From a checkpoint of a small mixture-of-experts model trained on Wikipedia.
Size: 8 layers, width 256, vocabulary 8192, 45.4M parameters.
Training: a variant of SOAP for the experts, 328M tokens, 10360 steps.
Below are experts of layer 5 (counted from 0) of a mixture-of-experts language model. Rows are named router (the router's row for the expert), gate (a neuron's input weights, with its number), up (a neuron's input weights, with its number) and show model dimensions 0-127. Each number is 128 + 32 x the weight over its row's rms, rounded and kept within 0 to 255. Numbers have three digits each.
After each expert's rows: a language model's description of what the expert responds to. This comes from a sample of Wikipedia text that the model never trained on.

# expert 42
router:184146132112106104140076156097120092129103103179079126091133143174203120101177157122171195107145129122131102152120091112118132144143128096088122122156143139083061106171125105148101150150087109093149108128169117128115091121064122183068132111100149103140116091098196075142166140136175152140098126122096067136121122139095146102130037139122098144088173122142157108117136112135131079136199
gate1:109133111239136123122149130132092150107159160090145064137158141134098149066100151127121132145124216162080098140142145159255128125128145181097131130144153129161139199161101158163131127132141128126034129115122129102090086141094096123158134127155134122174091112174093158103100139123187119128110121151158129129095128035136111112108173147183144148119139066125102133123125118116092164144129
up1:128126124160125173159137130116218130058134116125157131121133105131221180171128163128130127131124115066152127129157160127119092133062176078061157130145132159138113122133135111098094126179126138088167158134058088171172072138127151083162088111138131108073116095101123145178091147125149112114164137126000145128126104120128124090076114108088153106140130115120123149030017112167111135123123
gate2:136120111130131128122170130111104130129132139047142188172142112113155061130098201165136197103120115161182102128144189113126072128134132130122131095098112110137092131130190129112126137196156138033144142114214176129136125210162162130221127132119106122127123102130139124126142128150130127033124098124123100085143134118187187131158101132124129140137154130163133126205136135121087129175104
up2:138198111151132126231143148135069236096146122112168115155109133127040135105104097127112124177123130102136129120144175147115124111142147125115101129181115212112151157145139168142149087105137068135113096134093140160154131129144115136127147126123110124064121128138089122135156133048105145096124179095133085136142095083125126127131244118116124129159053117107097128130115119182166096107165
gate3:135122080136148132203073070108139081129121106127132132139123183095125144054164118135118118166102197113127110150130078154108150122140059118133120135152123255131133153104101176147123125091123061105143130152197150129147116120050104094120201212119116128122121196172126170120122093185122122121156176119127140133129148158128182123090127119131172167098139118115104123147187133138147165099087
up3:207127128122134134113124187092209000162123139102198143117136119107154189130174128140131127151136117121125113128085128121119119130154121117108127132116059103182142132106100109178173132136125144144151106127071118129128125140080067132119142133119077125128114104107128129113118140169149131137128098129109086127155086172215143087086125094146255103132155138137097159107136127105192117159132
gate4:135144125117130163128118054128164160096131113131094119077156127141114131074127134154188136087125120131114151125148128129191180148100119151107140109196173124122127189122137132095175104124186113143129129145153122186124096122136125171116106132133112097096121042211162131136099101127169126151131125159133119191126163135169138129128145066150135115078082118218102114094168089115118142179130
up4:132108116190124132164128136109132112115127127120147117185123126101137119194128122081088142194146113173125101192124191096128127170145154104000108162134175170196129085131128131135115197172128184109130083142166111095136127126135127103124127118127175130114179159074094134160146125099116139129116174153164122134113123123126097162124135120117212124136147076036111126105159151054132127067108
gate5:186122121146105115174160137105109060115132154108178124178127093105130132174163116094034126130157131152154098169083041112127048142133124158131165079126109160096121132125127051183125149117196114108145128112154133130148097125109131166126142111153128108124134128120135121136179129125106153136106130105128108083123085100145096105103145126107130124126121115170078135131121128133089232171158
up5:140131140152200125140110135114158062154122122140133050143128159076127133104115127130134135147127093083125192075125125212130132141132112128133170182123126071133110068104116129077127072125125124108000070151075119131126119077152168120120124122127082176171140127126097106106127148149168118147124156111102077153129127097118183128154127176160117136117142105163055119113131041155117096143135
gate6:105126130109154141132135138130055141164157182118129147127111076082151133074150137193123115101120138133108206109152050139094127130112131102130142101092131190129119157072153129132112118098187126095129067156137126117135148178122129127103168025150131113074127033109123122125054072142132128120152115153124128146129134153153113127103066096113140134127147138155117022106123087163075129117150
up6:131199132133111175126092080117140126058207128085186145113133110124104056149159106131132123129057176131105157136094126141127205192128067129142095080151129126129087154117113128071055099127087129136099101119092133044166110133172213105135192054152130122123124127103142138115196131165149168135135140129091141108141125151127127127128138117129155080126145072129127132129197101109119093123112
What it handles: Month names, "born", "in", "on", "to" and colons before years in biographies and infoboxes: born 1951, on 1 July, 1934 to 1940.

# expert 28
router:162160188109096119125060125139118151127100127149107139127086155130142110073195153092123150132148061127079054131113121180107077103126118172137131160124131140058105057122193105155112151193135109088117118184118145171087126122143143117125113093120159119106111117136124075146134123122151161143153120099130082161097102119080144143148089180090138124138136146107180159169158162168137109135165
gate1:154186110129124117185124129128152142131000087088112133119132123159145122120022140158136117121168114139145129116167082134127128145188113146128125187121166126181096199121139177145119144124138130173092179205134190117125181139113082121132129095104158174127134135145127135119111093102200140124143114086144093110133127109200129136127124162127151138165130085135145146133127136128125135125128
up1:060146137000160135153153119108140131131149177114115139141157126091133095168152110120131153121167141137052128121130131097149133147068137147166125129129099125126112174113166127199128151133134127116108116105098079096124137105118124120136124128090151069130163215213092132089182128121145168104156121111072065113115133125129114141078124190138117154111186132142174131120158144113158088092099
gate2:121192129130043123122121137087135133153169163121118124121123066117125127140131114202109175154132125149129118102135081126133069128131120127197182147129131241155149150066126126145173133092141126129145118127107127085108144064129103106193123145155205116127147191140122170129173117129106158127118093133129126114155127198116128125137143131143117084148122185219100129117118178182110107108135
up2:127146138112092114137143125154158202100096128155125140146157165158135095128128085147211128178114078113107121186255145125163128128111139126150127127123109118129185111134140106138155140173181169243151125142107113112127084179149117173130047162128120077133083112104107129136117121133146151123102047185137131132143143113127128146137110194128148056128156101123113160115148135121135083122129
gate3:133128107111123124163158130125178099130133135191161130129041139127168141140134062018128138138134121117123098121090128144115081110129097148121153112153177145114131114111124160134140087126189130126101129146116094092212129130093126124128078167156128109153142128140127134138106132109184127136119157119098121121101194164130068127040148126197135120103060122120104134118165111106137139138128
up3:147134094156225122158115117144177151129183129146095123139169121095140136135123152116128130182134110123125147167182129149114147096185097109126117133134130088132174125136156084052128166122121117143123134172131125089115083118128149127133114099186084114135136147076084092102210117133147050101138125139094129128192136113166151114076126130142121122084129124153169152091111067134103128128130
gate4:136134120143122163162142084053055120074129129107109101204158132127072148118179125153082136122137092127111099108130127132172141156070130034128125144136143088138132109129131061129178157111127026145078099131170153056125173224108136134160131130096132136127124132147127122109202121103122072133120147136175136138081150133069143182146125109126138128127131128132134098126109037120107146144124
up4:109149105130180118106142069132067165118129136120135132129091119118151066140128130053116126131125155162127100109081129149133115119087153160139165070156145098132163129123118101161107131128174092138097129050128138082117117107181117136143202125122090144127067157164126133063154129176051171107127130108136145153128090075128128098116126211087142142059128190113181121141158131145113121138129
gate5:143129150178139164177097171109141110127155121129123125170220135148118127100124157144104170130065130121121108136133133090141165124130155161095130036137155083124092117092121106126146122081101130179108123104110129090112127089129112115135163100122134106114103211075121129151077126157122161121141135022132130059118089212159134094179136142138125122149094099095161151114120126132090128102157
up5:095132137128145106163156096069157126130063074108134135114000109157176190156115127122135131122090144131140113174134147068128100116141174138162147150198112132133129132103096135156118174134196115121113134149105150143145164110140143153065170088194126067154125129110189120116176176129146127183139139154111134121219172124122135130129124139135180127124005161047093128062126116132117142122136
gate6:105114083134202134127145186203127126089135130133129089151146195111033128079129121121118166115081156140160116088156167116107101111128179136124137094104159191166074133118152131111128129121146197128122121176126095134077183159147093119184056141119121129133128165104132193138141072133077120130133080124071129147128114070126135146155127094115155159095150148131128194122104127134125129127153
up6:084139085149151165127123130129129176081170128110110139150061148105199128165158102125184124131127149126133115139125127119133214106128086118135098100109217122154083118127087153100082116140110130132116103147139093154128121137175105212106135126094097122132137082147171197118152164129113058199093218129101199136158119111119081135123165130069136166066132122116230137086134119038164137114105
What it handles: Stem fragments just before suffixes like -ing, -ed, -ment, -ion, such as disgu(st)ing, po(wer)ed, replace(ment), and nouns like success, power.

# expert 10
router:149169149103122074099102150161066144097126074153096055101130166134151180109168150109162146130157102183079122223100124108108121145194127129127148109094202141083107129135128078160082222142106067151170090142111106089132115084123124183139078101149126118120122125110133102153157120169152134210107082168096144157101056181083174097172079109117083107096130137099170150140145083128195082151170
gate1:117090184093161079134148118102136057137109089155108093158118140117106131135130221168103098079119150143130158173123102104099111184156173000126116126171128079122120116112127164155097148137082185140100034108141097092203101071139135117133170152145191113127107073119069139126127127128169061167082189132192120181130125119176122127127100159127137090118135128085141130057069162121122137129060
up1:138098214111088128055178162108131111067129135149142106140150128218127128149148117138122099095147165199099116125133128093117215114064078148111159131121195124154112127171121132169137116140155121128186115133137203014157154093141079158142109124139108145101129089189134118125188155113123124178183130125102114180127129165151161201141163126176139139188117091120184127109116132127134128179153
gate2:129089141115134132119134128134162131186131109153135184114133131146083105128212121162144142129098107096057129118131099136127128124130126090157144160119124139194172154234114132092026154129148065127059079123122120208143167071130134144112090088122090159127052153111163168128139131170141111126095189104049136137128108144136129209112108013148118120114135122116120199131137101149113141129109
up2:163131125124196127135172111149125130145135058118130129130176082094245146156127124119074128128136129136135068128129143136109131168138090114113151146130145076128123129113135141138124161132192197239132126123122112112123085122114144139130139130133206111132122127133069176119044194096127139113111127132112144123140129129143121115093082138128123100112161097126164111163088116125161095184148
gate3:121130177091160159153092217042097124128123073123160143125100159108089096123145128092163096125170130132146134163239116113115194168104122127167129112039139165094172119118112101188050149151110060175129133151135080147122123180139124147121089150110122117115109111138160101123062150129151114139102076169125126053076138145195153091174129082119128112117128120129131186095118166103087128162199
up3:159137139079083147137132131116090123089124164117179119124134107148093138145141216129116116023129123125129129126153037079115075121130153118120097128128125122141091135133125068150109105138152122199137166115113139149101136110151118138121161115102139075124142131159167137154121037119127125147096110113082078158154131107168059069129121142140006139134131119095111122163065136181164130135112
gate4:119126189091137136148167114155126004122115109071141137155109182130131034139095147150147133130150110107088134152088101134125156137130049137100156102131161123143160095143134121122103126101118112130211128130129161096101131113097087078102131128144085124189106105120135103213120128143122119143126159140110170130121181191122142144131165100082096129164073122179220132102126118127153098137111
up4:122138086130129111157150134133119133178058087070125166163129132121081129127146128115151133144100036129109106141112115117138148097205137152126138082161168126129157018131136092128114122107105110210172079128108124124119155128117163132131130080143129087133151084131162139118124103227131071112136063122131172129126123185130125162109102133163120156133158135132113127136125094077135115125111
gate5:127228102102140186145124070129115125149133136139053160149127127124191131145197127131072135126130176104122119091163115126113141134132130133121133138182124173126131114133148105186117106126100211123125131128160124108152123066127118123106074118137100138128119169101068123126113094128125135156127076131128202101129124126122159139117114129120138123126114125194157118124099118065118151144128
up5:139139104129087125235135130143126141169112126180130126113124112160119122116116131130212128131081149112122108119131163128159096090071130133164103157118142130130123130130126149203163102191125162127138132163114188128129201128124168199112065131131123061089114085181125129125123150109126118109117093134128093158183093125140088125112129093080158165116166136121138089239109127134123142134141
gate6:129177104181135098141112125098129082112124121111133123136074120129128126134111142149136126095107134118093124165129128136149145127115145129107135095064205184127125170120114134013166139123153131103139122117187136110124123116140045126153165147106120123152119122127128112135133101111168131130117129141123197093128127134186131023126169132134124102039148083121109144122128106103117168124118
up6:021125094155110111122106112135159137196074095127139126085124129123126160152128106129149165122121135137127090153134200095158172156165136124143136128165109108115128141132138164149109111121089128169181125145157105175099137112143136147195128073119057046131129063232134161143109175197120117127084127124120121138136110176152154137165067086115114122142131130214117062127108128179131093120127
What it handles: Capital letters and periods inside abbreviations, initials and codes in tables and citations, such as D.L., CBS, PCP, v. in case names.

# expert 47
router:154142174101151076085100155156073130104143109148117135093096127144167195125163163141145179143133076162136092148137100087110065117188081139127127086140143129075076071136150057154065183121134099111093086164146125121101091079110128136160093065102144107135117085160153077147164115130136130180100095121099148170130043155135139083170100163086087107088168112120140144142134110142176113109123
gate0:124121124106174121144148068107115130152134113181132166130122129119120126152042138114140141177133163149128068138159104114145103108067140101125096127127174198084128100107097126136127154099131120117252125143163101089131117113115121193129183143139135132171128105184135147152078128132121123161053142123128216135103180135099119128113127102134065124047146142122156169148127149107182096106140
up0:208133156137086128132108132119099132132140158081131149101133094139133109171173065182106111108139131082137095114152123081098134140135193097174133141131165141153121125132146125136129157092136136130138241098094145125142145131142128145125131167116126148128068076081083106127142111115169163143112084173131179158092155125137123126200079125125101179196146178109148185178057118074095128098127
gate1:140111167139110032160134199145120091129037128107117116129129121128153149147119115127166059189133139117127160121123189137187134221113164115135128136121149116163138062136165116143124151126122120129158124112112096142131125140175180105221133119141113126110173141120135130095111120138125134157115139127141074116155183128135133126107151109108064139131129159139094165139167152102149129130119
up1:089134128098105155019162140137156160161091107109131128128126139143146123114222200146160188180113110116078132108122100151093128129136128198107144120152141125141128134085140091153133164133163184134137129134145089059129117068113135163164181129084133156122126129119097119106197132075129110073091148099169127160134032129129105094124126113131132083126170114090113101101126120127104110128046
gate2:110062131113128127218056201128131167122133109143104129120104083168145099127116077136129101147113136129131127137117129121156128087161127173144126161129182115129052166030050130143153109136117097101146119118154108107083098158156116134120133016118123159173123134136157137100114121090090109126128126191087180100130101159131153130137130042122126132152110068077120115133129163123148126136147
up2:021157111128172126129127116138126128123152131112133132141141120145125123124127120125129155138077090149128125134059230131149104190125195097154224172132124083122129116068128103147144116161133109155119116163147134059077220139129132090099106126130118145051079125165126122119081138134131103152083129081115126136181126131126116080124040115128130142117127128134103135139137111144088127130148
gate3:148071116114074078128127126105138159108116140125146169131115072070079115116171142124140142120103139126144121128140079088125133130148171142105215116131133152130153045138114134133163050091103122140124124121181127132147128130143135136120130136130129117162126226132148136103122133127191108122165126118136055128154120115140171111143082132127129125087040128130127163127132100102127177129128
up3:137118117106084033149144232129126140164131132140146106071125124082079126193131143125135136183126127114126096148122198112119098100128139118173124150103100127153140141129092128123115146103121127122121186097139126092143130125138105151129167130117089173076124120122126093102127143142120135193118115108096128135177129104134187084153123102137072119126128255111131112132121110085167100100091
gate4:171121139132182061166161129118123114077165152130115073110103171125125139126163148132125124133143115069120127122128136117147143133134133188154146041073159117141194126102114125071160127120147101108035169141147114124192119078128066079127118161137106113121066127131166128185186092166089051198119119094136139126156112138125135106112127128055116181074124160163079140178131126124122126160122
up4:128127123129128130117165137099122163126089115150190116136120153131107131134131144120131176165085126132073139128117137134169126126160019179170128131121130148116127123129140130148126173136127134075017129128128204090134131143112155117093168132153169157133130119066131125114166123160113135108131154130134109231104120117142133090145158129149113120175037084136030100129090121124064145134132
gate5:161127158105128053134139111024186140100121127172136140128123098201103131123101128145105130160177133125105130125123130120176112119153175148173102107133105189141095116136147124124112135094124130122152170126115124137073155151131104101071126135132161133119122227195107116192049146135150088207135165066153214108130090117087129128124123085141106149124165127134127123087171099129114127110137
up5:125132162119132133112119156180129124087086125142129130048131130179110131171103116124181116146132155128115115094067130133186105125135124081129157142109122122130117220123086130133247182075081143128109051097173105074102190127127108104119120165121147167137036153148095151118132108113088135122127081108083140100225158134099117139137125110151111121128123134126115143092122183117130136136125
What it handles: Capital-letter first pieces of names or words at paragraph or line starts, such as M in McCaskill, K in Kopaniec, B, St.

# expert 7
router:176184199118108112067079120094112146126074138186106117107088165109147149083207130122169094134142093184117100137079122158065083115173138105139086142159135126096114072085142088163105120183121125117146107125154164121044119146106140156084061061134140122070098125114136146159161173157182149126111115060075106193108107150060110092161096161090107125105158148101143109133146090138128121151124
gate0:138101111119123122111133134100131117107113132130129121112100139105142078122108127132113137123115056122085156142120135145077162140148133151068084046112114178134147135204176142191133106093083131057184181114122133129090169064124117108133094120152119107068138086140104058089095119106126078134129147141116116128131129140179150127146164106112130179135131094174129143094121119127120123129064
up0:104141104207066176121125128131122129150123138166085143140121084119126118129142128085187128139126132166091175107050119146132046125187115199127136122098099130183172083137119158111141071072133133006139085140138109124127131169121138125135147121144157112140154191134107123174128203122188114107164128081137133151057155102127150132137127148108146195048111131114144135103137164131178051129128
gate1:114124128152222127071123077115165161039112124131145169139128153116117144147121118136089078126158123122143113115144122107116155088123118181126107119132123141084080125122127127164125183139201125187130137112119142089174151131089113127092082165142145159135122187127132169141196141130132106112125108104097126122032123126137154148117142138100156107147143171125128120129167136142126106074136
up1:129206167250128131138122104097126124133110125126127130142069050137128162128167181170092133126128123120138165132131108116150120118172049129128189131107182133163157049133101036141141148193141080127127129186119111167128092130142125114145113140097085128113128111091090131153144128118122122033158146106131138123113125150183142121104126118166152128118169166087153179113110095173122195046130
gate2:133131110107110089129123108067095164144168143075134129092128131139062082147122125119123139205123131157157139128101136119127133053124144222143092000121135128131141151231154156135165114128077109115129126139126133122127176129143121150118119204089135177142186127115143137127167163137138162126076132070115131125121128098117145125143154170102110137149148121105082125146181238155129140140118
up2:125174155127131136153149101117138130094131088128117165083107133141111122128158110143169089093130255168115157107041138118170128117118130146128149128113116133122118129207129122106200138075132123132118145132024132118127097130107061126136137120156157184109113153181117133120140128109115216154093096114124167136150094127124132167133126162171138154176083132162124169133155138177134086170051
gate3:080105119129136134122180127055094152129075125148141131147127205115143096126148132167159113145164131025119145162091128132129132151138101054166097236126106099128125139131185127128061167100171145068135121131091156139131086157142151112094115126109125161098125121128113139047122143108115129081099133093145111132209126086134130122138107111083149125140160118124145164133187126081111127127151
up3:125145126171149129089109120190129116100130128143116061125111112197134140068175111129109142151092090060134108185134107099128128131134111130125140136121138065153145126126133154129159232142143077127075139140125155124186133124166102114127156106152126142112131102055109160125139135130060122092141106091178145143128204088123185091144131128137172155145118138116097133096143164130128230174115
gate4:132167132121142130147072143123099131136153157115161110117147205145160174099096094156131095139125134140124168133138206125149109177182223069213179168035153106134152123080141194131135069146131095143089127090121078116127137191079139038161161063127153110127125127131130096103132143126132159118078142123095142170157125135130121177128137149180126080144110071140128075153157123069146144091118
up4:123118144140146135132099054113120105147107125123103089181129095161133125125115145131158113102149183115127098114146129147152176126041115141146096129167109106109130109139115093076124130119085141157114088168165193079103135110084101146130141115128115132126130086129138140147228115145119126067040068129202127130058137125148096109154140145090164145114058126063042121125157139057105146147123
gate5:136135176139132114156141136138089146124130163129188130182131165009140089154140061123106158128129129157139132093137126102099131133128128137117122160135130088116125147116140113120180141127166070115099231176136130103135128095180090072085133173096130129143174110124092170159105110125134130125134133128088172122137103255125062134107087120128131122095121109124202124096114087073117108059129
up5:121117116143087114209130167157126163112132090122144068166120106090140143132048121115090121130095128131127122148128149137127178128153131170128170124122103089120068122144087121066145151109142130101089152159134131132082118115071092093117119155115124074117167139137143129066100140148138114114108218020140204133138122169118175145082113153113133104134157111136109123198087092073192105179137
What it handles: Opening pieces of longer words after articles or prepositions, such as dis in disrepair, exp, conf, imp, decor.

# expert 41
router:174129186134104125107074116159109137108091088211112127088116185152132086103159141120138146123153107135122098108088124137104067152118118138120121217189130171123121130186126123148102143168152148090154081144102121112102093134089097131096128087147179138104144104103192107172195174149174140159166089080138083149086096169097184142159099167092137101098168150131168137136118107117122090145160
gate0:105148095133139128125104126132121128128130197197127094243154065130104134134181044059127126093129078125098162094118134166128118133120126122126124109144090127129180133207094181125182108115126128110138128143084117142130076127089145119126118061176127130119177165095089106131097118174119094080167145106103089172144136131155161154100090128104162119134133069087143153149106084127125117183137
up0:133125149143202136108154140084117180115128169116095127155147132172177178113125108156179129147156127152126197108121115133132146215128120122127117160231155159130139074108124149125128137209136067148134110153134145145127097103142184089197129092139128086125133163153130126120134085126163124086133156116212140115169130108128047099097133104107151156123132238103158126103126129141138093128051
gate1:091082096134117134175148154142124127125115131160111085191137110125128103145136149092166113127098120128106078103094184085147134133155127223097148082132125190152139121142167059070127119118099109126095134133115145133145093130109142115128171162130129166120118132074145121113126111149128181116112119097152102135081152099175150108125121107088119123102124083129127065167135132120119051122133
up1:137104160068137128128137127122131123129164109129115106127174088139144125112158190110172113156142150125167088125164126073107118107098205146129142138100072166206166101203122131146113131127113123141128128112126139136146126141135110128079110146135106120136139129004093114079098068156129098153154188122090067243132116163183183125080123131146102138106122127125121140112128135113128139130111
gate2:109133162128131132145167160123157065136147166117113089125077140115142131140148074210144139101082113148162160077075113097149162135158150116183089138202123105128101141128115088153123127154118111117101131125157127167082108137207125134145038125140179230139109127102190117134065210117116150183155145069140156165082137146125214135143090129130183093129132169128112131108199122148124137129104
up2:136205116173119128139129078144121106128081176115108120138158138124168149115111128105130128078169129243137133130134096135138127149107150140153128107120119131100188128095126125151115164082141153096123086105147107083074125170095178215160139130130150126172139146115122235143120073136146070128177053128115128125198143143100126119134188107168128129125139125174116126140115105063134129144112
gate3:129119140122145079114087133203184135067108137159149137097219118112035096146137141102057124214133121155053124093154121125128147158132093089116134160129093085081105138130125122147221134191114136154104129124098104126171119108130136150159147161124127159137095113132148163113126185130122132127081115134186146114128153120138156128097123118126134171123124103161122125181062039114138129139123
up3:158151114124163100132157027079124145142196117125134126095179137134169142114144230119124130117129208148162114127150127128127110104122175136131123139159119129112150105118150166223128200135129231131123129133150153105067117142132126107128138160117138139117244130119164130157086154191149147127134136138083127122128128126123117067135098117128183126113128149120200150105217137124121156068119
gate4:123129125154105107144126131088129090074147095088166237102134149128127058137131197157102159126148160048129161178155135113198069184137138139119116118128128121153117098149200133154126125112138164128232145101108120128148134131128114149142127131119186128103076129127130229137137158154146120136133137120093118142138111127053137133110124100051133040123128067109158127120228198129131118117144
up4:125127154141130103160135125108126123166168127098110145071151101133173135077114145108127185200112163117134126131161115145060165135140155145087155125113107123128132082125129125157136113139028084122131137112143163124145130125090144153112175123122079108125087133118128158127172137107126165158122136143132126077136190128132108118165136120231136157212169144128105116106113125147146127176101
gate5:095128097123135189079230066089127122083096112175104173118193106127172166146132158127077111129169160067128119081177123114057132077204137153132100140150086123156127049128149128121114106000216123083117120156139159153109124069160100125127121124047076123125194118177106128125128147129147148133068111133133172135104148124131152138118126129107138125100164130120157128104140102120160134058150
up5:124220158128130131171045117131146122143224138117107166126118114227125121131129138127132052089110140126123117138137146127127163249057095120090110125135102129119114187107162170127126149133087125147155099120105094130128118143129164139107185131109125108118131124123099128166125040153128137136084137128124109071126134150115199150142088067139146140161118078108133132146141116124100158130146
What it handles: Past participles and adverbial words after was/were/as, such as located, moved, known, took, as early as, broken down.

# expert 61
router:174154176063163128095082154110104139140088107157098113096092151117157153066144102115110133120173116139111141176091126105061108129102175162113140136120164154083098116177157075167103200141119126157079094160160172137137133052108132141095135129087113131114088093102126095112190179113156154126167105133160135137083067162113111070156140132130043078102163125135159169138150094150189091122177
gate1:162128174129154137134124124129127121081080142043078248076124151155094123127130098238103125145111143135134149125080130178138141100103124145179120129195165141127127116096127131176130161119066119114172163129175113169112079100123164074078176081181155153110131132077141132131112124090109109136091128147083115133131215171139160108134122138136138143071153133200126190097110150122108112083134
up1:131055084127134113116107108035191119144129138151177081114088243155169137122129149079166101118156088128126126146124120094110111109097122119093105141130127218134125147108147115140097124128086127166122167132159141115118129130093128163127129118107114132123055107143137081127127067064125102111098131131181160130113115096139141070125158063140126093041102156151129140144123113139116176101118
gate2:045110129122106132161126201123148090141043112123088136105098137132132124065084144176137174113139127081129154120127121175108080146116129128119108128053150138162048123200125125138127098154126128128120131124161129113131069152127121123093142127129098186124123117141126091119200117133153103162148088097252115163145127148123107121125144109124135190092157126142141143137129149067133153134221
up2:143150119126143140134069125126138133091127124048126085158140126123124097137119128126183116163170133123125050132118129096149094127110124129116143165127202230128205113254131158160134206113132129127113119061129129130194160156111127110161164075123127165129133107121125130123214154093175164134123178180096141102040148115143120133129181110086103135098127131161128127127059130124177136070147
gate3:128128106155172131083161122056122159101172128122147159134202126122168154172128122124156108133191152130132094075133136125076131100071109087098133188128178150125127216135162133110128121217182135130142126102175125129126098118136103105097101133105130170142148071082116101094061134147126152118126130137171162089147127130142145115116195128178100225148107094088190124130118102134131121114127
up3:179166164132107151159120121082130129094163125128135127118141103094128128217208126153104088180149112128113076113112138155136130052055140158162127128082132118145120189192136182127134112154123147106135126143142129220159163127143112155125074134065131126128184128127136128109135166079131148141083130122127128125127062111133127111041173149140138116113124248057092122108183135130135140101140
gate4:124225129138119124108140123165124074146137129106170136140123147112140085081197101130122109075178153147120198163142132124068129123116125167137172126104112019118209148121129128120089127233142140150081137083074155150126121130125139115126144112136147103131170114146133237109129173181120099128119102125130130170126053152101122127140136131129081132079137111081084229157128138134135144158137
up4:103052180135195130130147193105127125126093129163142122124132112126123125200217136144146115124139118099172091106106130126153154135157101099162143132160160150074049108060125159127127132065187132123185173145176048129105130131125142110129074124105132133152127156091125106170134055128124135112138144145126121102081126118130128121127153123137142128127255138088139147151118126122130125082140
gate5:099191147107139122156122137195201139128127131099170127152171148125137140154126105125134127143129084129142098145128130132166137115128128086122178179137125073148104148074130084143147161115104112182131179125120140151119164190065069131105131228105090164123136129114122084148154131140184150165131154043205151114123150112127128128124115108177114139124116075131123091217124128130206104128122
up5:177131125114113133125104163126112131101128091107121116139080110111125158162131109133148131121120155116078220113099201153121144125218117063193105081159066113153178098129132085138151130122114131134069125126185130085018157064184168128124078115124199131124139127123111160039145140122090115098129133081071076141137098136098110123128135131119116112135121094141156138133119040158105091127117
gate6:129127135088094142155148152129148124035143123130132130130130160104161161117093110181133096138064096123138195157131133122138057239133147133164135138122106084074106136127142188125122131135190128155143101140129108134128128177132113119134093110191076144167131125137099145129125102107220127062120118179127141090089119139123169071093110138122132109124177097151108131152102141148120136110123
up6:122126167119129133110135135130114129122128144134114128123138127094094075128126129107145191129180047152130092158122121127121153109057171139088146162128017117127132128126133169133131201147113129129094134067170089205189106140134135112165132133105129125127195118148130124114136145117129114184130197162113127125154129087127116129175170115133123155189114124098130158116145134149122112082101
What it handles: Pipes, colons, degree-minute-second marks and N/E letters in coordinates, infobox fields like Postcode district, and score tables.

# expert 49
router:151132151120184109136066108119092136107096107173074146054117157109147118104164155095133186107174150176136066173098091152148069131129137112107160160163137152099069117180152128159141173126127075121170136158159128127072092112065122144146169061165161119110109151071181091191159183135153136157144055115072069151101097181119161142190077140116120149103162130087167147127176129140136098104126
gate0:172127123079151126208081057128117127131027124122188087113155110162125176128079188101123094110107107182147157143133113082126119132100062125144127159137153232122117121133031145165143133133116042115190143118126131112115078131127115104098160139169198103138132127118117144114085133112124040129102148160119091118133112137186130125094141128126129158097123085117097123123120058135168061134129
up0:118101183141152127121154181152112075131129173137129070157084127181137143126074121143134126121157128094069170114143124136170127094134143123102131085000148135165150130122154134102115094136155120129131098142173099147130135092128132122170163100130103168125073126117122118201227125096128129125118109131122130127095120147114154092157090114094095129099129121130058140090111147114131125171098
gate1:127084106136129099089127158159127125142141061117083096142121079118125122143160214126131111102197127118132087094100130124122161139126133114121109081125145140214140084154133075084098129143131107073034166130198138104127133127164199129131153144165129142067093092059150099132155133132128118135078080137109150137128130132150187159127210107113151091103113134160146134132162145164129079085126
up1:128135127129114110116126138129140128141210119127112129081136182102143132119115134173163081149086126125128115136097100124141131128087221141128131119150165168183114125113034128126120178154149140062151076169126123142080118139190127078157136125126140130155144155159115129139139122098154255126121117182123051126151236113135121064118117142122087118179116222130148129156111124151086203133139
gate2:127134127164138159173159104099135123155108128186144128127100125140092128107141133132127165110092174131166132110084129112171151136124173144134144150117139126145112102165116085117136170137149201111152135149117074137167120132126132043167123115163133141114122119135145139027117099122084107195124155182061150114124109070164135159142075158121147051080162133131167113154133123146130151119138
up2:126155126120160121131139125144099133146110066112135156079121145181125128100132137131132136120052148149086188147065121097080128156176095148181128124089096163128091151128084120175130167107101161115196139115125117124147113000097149081178113143122127164049126112143157117129128149121105106158128035131064113178092155157120124129190102135151173124153128118120134130119163173126121139126100
gate3:129152110141195128071131108140109120089142172120116127189087126059169122132149126247130128123122150101174125143112126073152123049113119154151132126148133100153165121219121128110102128104156103209170153026094112095124156129106121128104111119052052154128128114159127164151136105170156128170143131146122099130115146111071125140129126109179085145221104104100093152128124052129117127196125
up3:149128100127111113126131135113127131130140078129187138126075061158125151135109144125119163126028120188083126132190100124125103130107138124055144082144075146129142113094094129111120118145124100181138122194176135118119119139170093186095132105150199072111130084167074153126138074113068138158137124140246160105099183122121099108105133087135127139117128126150129146127130129137123121134108
gate4:128127109186218128136116080168090133129140134119113128127135043150120199158145115184150143141099128116146147078123180131166096122126120110132088129128125154139103130196127116153139093123125126106135128100132102138174135099126115129220098111105155113028149183067131145116126135162101201123131089131080112124123094147119100117130200086112146130173137130153180132138169111129125133145124
up4:190117128131132127180108187139083099134128135121148113174121076185137090146112127134126123130103077164123139133109134139003145127074120201178030081119141139143123133117131127143126119069134158124063125136078127142114118116105120138135099059134128062174138122164161075129057122127109107131096122072105131138157129064206152123117107146150098126168127116121129106141122130073158103077214
gate5:119137121123131199153146111128132129057148176162073075024099171149123100100118122126136145132124118137225116172115186131078116118110087131128163135135070152124130075159084124124075129152111129127125126113098116084112095171109130129122126207180100094123087218119122094132127164147070144109132129182176086159123119127070124166083069178183170108128127048130120126096085173107151120212142
up5:086137137101061146078128118115074128130135181129129122141172119045132138132144122134131130131096136072126122090127125149112162078144111127094153120121148218160128141128139165120129172128130143109130118114133079156135065014111107155118111121137152121058157118141115126112084194176053128210104120132165128131167128130142179129087129073085139093136117084127125069118144122114145067130133
What it handles: Main verbs after a subject or which, like used, has, located, wrote, published, plus parentheses closing biographical birth–death dates.